config = dict(
    d_model=512,
    n_experts=48,
    d_shared_expert=256,
    normalize_top_k=True,
    n_head=4,
    rope_base=500000.0,
    rope_fraction=0.75,
    qk_norm=False,
    attn_scale=0.125,
    init_std_up=0.0438,
    init_std_down=0.0438,
    weight_decay=0.0,
    dataset='wikipedia_en',
)
Below are experts of layer 8 (counted from 0) of a mixture-of-experts language model. Rows are named gate (a neuron's input weights, with its number), up (a neuron's input weights, with its number) and show model dimensions 256-511. Each number is 128 + 24 x the weight over its row's rms, rounded and kept within 0 to 255. Numbers have three digits each.
Before each expert's rows: a language model's description of what the expert responds to; "comes after" lists some tokens at least twice as common just before its tokens as in all text. This comes from a sample of Wikipedia text that the model never trained on. Tokens count by the router's weight.

# expert 40
What it handles: Quantifiers and digits
comes after: "–", ".", ",", ": ", "-", "("
gate0:156155141122140124159165129079159162092105127115137146122159137135122107137139160118147110153153123094129171118127139124098124159180149125113133094172118092151112115158133153117138082090153132141114165110126142114138152129132144142174108146124111131098100148125152125125115128138100123124125104152126134140134127099120125113107137118107095110112123105115138108112094138131127116142169126172140142115111120143135116146161140149135140117136152175175116139151150130138092114085127145101144073155125189118129105119111144129095096154140129157096130111098085117127172120123118125128147096138123112101142107112153178107147163091114151112097161160075165161110101143145136176093141130119151170129124149107123142130127148154140141072127093146103100125116076109112102096100118125
up0:105149086098095149132170173103084103125127139119108105148138089166164112130136141175096105102118121118122122090155123109158090148179109089112106123161119118090143168125154124134150142132136115156128135118124158132136124100108102103136167114098102081131109154113101087125152108145104137074114121120172159150102095085128110165124122097133173121111129123125174145117096145111099168109130146145133107173084109146161109129154088118162141184150115175149096113110153168155107129161126117128151112172113170108163118109126099174114142121105109116111080126164095094119123113116158152097146139151132141115128146152125116146099167155096121124112129087146135126100134153160103120152144161142144111146131134132130142151128107158106102109109128154122141138132106119122129124130130150

# expert 12
What it handles: Months and table numbers
comes after: "| ", "; ", "(", ": ", "on ", "On "
gate0:145118122110112150126158169126105111143116136133134148155139094171146108138148139149130162118127119125145113098120125131130110105113127153115146119116145125128160167137115146167120137156111137146145109064124124133130120119122137129106165092133098108110141104130123141131134152154125108182081141123119140071152161148099119099132110114153124105116135090148088141083162113112103166088128162129173107140129144176120130102125124167141153119083105119146147173147135169147130076112128074080148106101139142114157122090102094154107179152146112124144174123138115117149128108141136104123140134160120117099110110136176123124135102118161136125140113139162146107105133102096107129107102055079134130114124153123112157152155117135128127113108158138091146160101154116185132145155128116
up0:141118142127152114150105156094126117122131137110078126139116145155107129104171134118101131124177109107120169130113166153101119139141135121099124134125108157146155106170066131132118133130149110152142138148149080107131137143121106128145114132148161170128162113137153141109097175132135135101132110172108091121113128158129141171161179125170129124126115146121151149076136112144107121150127144076126154123146118122119116123142138157137152131153127135133117128111102175108126117112100116148142152140101119098129145106161171155133129169101093099107112130110130138110157130098108098172111117133138188108130123100128115122138131131142152125090143166138141089114143099157118122130128096083119160148106158159109109175155128158129068081089139090166171116078128142139151146135109139

# expert 6
What it handles: Years and table delimiters
comes after: "the ", "(", "| ", ": ", "; ", ")"
gate0:119159151131115069102152132114139099131143131131140102114109128110122101180102122138131101147089074144175111136137156123146134143165130131129100141182120097179082056133141122137167149063105102120107150131119116139153136102114134124151139130131120101128113096116101123114150154148114132138160116138141159107151108192111126136165164137133128165185128107149135165165132153164078115157095122168123090116170158149102119137147143142137112124124108147131131100145082119117140135122126144119120135132163153107083121134112178117102122170115162125122127141135099080144116137110130142141127152140122122130120111155138122105124168120077148136097111097157124088128151129214149099143119136121189113149155122137135102114146123106142083115175144081150126111104148150123113122180113143
up0:158111107095101136126183149140143163103130121139178094151124127175126177169110115122114064110145112135123127079135118126099127142128148095117158118113127151132135111114122162127137126168138161123108122126106116115142132128130130126147112153095195119131149109151169137147146133108144134133125158144109135157110115136090114057143124148157095079134144121103135113138113133092140131160154112144137117112139098136122136127121126117143141143073106111153091115127168129103091156156155127167136131153098148181109062128123118106139153128117143139142161099117139096133151096152124168147119182087163106154124106081114142122136098153113115169130113138123124155123104117174097123136143143170140109060119168123144157107173118095112132108148123129139109142153081112135131132140172140

# expert 0
What it handles: Sports infobox fields
comes after: "| ", "- ", "\n", "–", "University ", "at "
gate0:105110141108107112118107125105119146166155126143118104156171136105086136115152061103179145117132157087097094115129094144148131127130109127164090093135134098122167097125140146137100173137111127088127128128158126131135122147133113147121152134101174149123101151137128095116162135094170145070140135127161101079099134122163109137103153140141137111178089140157126162136161116148136132148140123100131161123158128117157119141140139121134135139099132119151120113093138123120156110130113108138148111139140111145149127115128124110076169135111120154151128131145118141152106161160089169136110144141115105122101187124107104132142103143101142174161127070122143153153112133101153109122134118135138113133115137163193157134140098108116105159128167135135124107136107127169096139130186093
up0:128103140143123118145119166158119136136116124167141135153124148141155151128143128136135133133107097124138166157080113104126122129133129095118093172141141122158137124166101105161135121111089100101093128175153137164152174152113121125113148127086180154146119157098126132118119086153100146141118155071122134134130156103120154068153146135116141091111141154150128082077125109091147124126135122140136106154165118125138207139117101117135129186112110121101164106120159117129145106132147114151117144147113154137134118112157171143124156121097135160129137150130146103112155154167169123135148123112105091167141109137112117144127109106151139125179146133121106125093128121121117148126146126180153127186088128129123127186074111157110137098077121131121111160128121133118134104172088145

# expert 30
What it handles: Name-initial capitals
comes after: ", ", "- ", ": ", "and ", "= ", "-"
gate0:126120133145160118120123140134155161102111121120110151201073105105171147135130119113089091146104152142157161122107126111091155134176125081110106150151144154129114158128126111108141116118110116128138151121106158088141122111137131117124129118125142132087109123174111127107154095173092146149075131107177122135159122136126133124109153127115086160170111114120099134167116130135064178160134114153140156160150106079117131120127148110125132143123121170125124109154147135112122090114119146112112136135102156116138114140105109137152150125126121128099102124107121125134125212178142117122123085101175158117130084121131147109128123134116142125136204142079139149182154093115146127101155125142131089094165128132140131138155154125126098135130114105105145148124107125128145128090155119
up0:101135109120086128142128144128145178107135097152122135151106104126132160147101144130111083081133142152128095106183122141158111121165135150100084146100090138124110112080170148111150111126096150096081145114148117125133103147120128127081130100141124094101116111150151136132107140165115139135097135094133130141120120131096159131101145139112094132133170101152129138156176159159123136155101124105109114184143122124089136121117155129201138137178138104102136107122113120078132129095109136127116157141138114128168143129122139151135129141129140102077129110124112110186127101127112092140076110133111115139109145132126133150103172157116107117132151121078150118155111135136108121097167122144124084124135157111167141096135081089131130096153145157175161165143126134117124105146136110

# expert 43
What it handles: Table and list structure
comes after: "\n", ".", "201", "===", "re", "Born"
gate0:082138127142149122112140164150137141128149142084122125113113153105123136092133096101131117156149093135122117119073151163102149107102147147094078076114128124137084123135068113124144169125150091163098117188098096103076115099115118112141115141173115122119089108129094119119131117138164131128101177129105120155135116145164133117147141127102080136155094154138142093146130151145179120144151128102142157137173117109150109107152066112168104136115091120134092095158118154100123111147127128159152167128132139114152130128119089132142112089139082134127123109171109130122096116140120109110085131111123127121096121100128138140117103115170121142129081106109119157147151097132117139149118142101124116146151140113110130133180101136078102134107116147170124108128122105133133136102127134
up0:101161151175108151135116095123121162131097140139139156129117108142123166104133122158150139130075117094124093127153112128150099112141104123120171128127141125113116162136175147084095127165129132113154167091130137146148082136131108148159123133143098144127157171135134139163112136084134076151120092065155160175093158130121132090147107145141172062133110120139125128118098167126141096132134115136154104061106151096100151138124131096132112102153129118172129118131073113126155174139158141141150146140078068140120166139090137169129129122146160123109101113117133097121154126123141111140124140159098142100100140127121136116110149136108144150126114105142147135153127116140139127130104144131136077145115148088170112103143123093133103095141128115106125154101084137104155135126138138

# expert 28
What it handles: Table cell separators
comes after: "| ", " ", "(", "6", "6 ", "0 "
gate0:165129088142119148123164167154137131086156144102100100142110092133119138084139089139159168149091133089095119058138155112120149121176139143185098129132088093142121108192135116149075187115162110163137139108135119134124120135076105119152151158133100162168144104121128119141149121143066139117192109107065128090130145132137137149127125136138113119146137120141108113137122170126169123115118122060094144152116120090130106129125178115149114138118059135121117086160142144102173153129154140127127114126114141147115153160104147139174130110143128168143132111119114114110110105167112121130144113084149122128135124110136118123133114149127125172141118146131162159124181119120134126121136183099148080144109104129107137145141109129124160132131155143181138132124176135144124151140097121
up0:111141125108084126111143153137105109166137163134124082152120145154128149127132149100100146105144100121154154073101110152131121124164109127111146124129110187127151174157081132156115137092137145155137129086132067123167155098147098112140119157110142112106164125135129121133138082117154129116144142115132105129159106124143133171131157134112103115148113128108136091147121137168128126144118200107130128124113109125126166101137146107169116134116138186114132087160135148120146116147130112102117148130103193151118105092138164190126129093106121178132161171138154142165086146159112118064116121127127130119102145119141126135155117103109139142112151109118148175114173129123149114153119147097173105137087164116113159134121123111098106119099162122131157124127113099166077120147143148

# expert 42
What it handles: Word-initial fragments
comes after: "a ", "the ", "and ", "s ", "to ", "an "
gate0:145121124149122145130148083105109155127090109117119112137116151138151153133147085148126158110123134154081147105137120117107124117144165127141102118089103120174139141139129114170109131122151112083112143158146113117127168115156070115112091143148109099173127127134151131130162122154145133125132151165083088098177131174094106122135128154106081089134089143131113111166109154134114073131096108162117133115138136105118107187134137122161125115146128124151160125106118115125140146139117132158132104105137144150167122132128149170146146093100159135121133125122112088148150091102105176122106131083125124120075153122125116162132105108136142082117137168115126112114134102139096166138094149128110106129133163117118157112112113116079119137121101107133081159110104127089150134103087124
up0:100107084089120151130126129124109130076111140104152119166108149083082101123106120083120133100095167148093100090139131122145123118160141110163106103149125114142122102187169142157094130119123115121122091139102110128119119092169131115180135146178108112145139145144118105158106137119089145142137132148136180115103154148111128123135122092138142155049140131132131120184134130167122130064115116144131100102079147105156138146133155120100168144107142121121133145138126105087154149125193146125095126109165172144182129155104151152168154105112181130147115072156130110140143145116137124093151133109090103104131162124117175070114151121101128130138089069113124131129133079121148120123159114149128147123137133128154129088151167116102145126140141106106122095123134118116137129122063110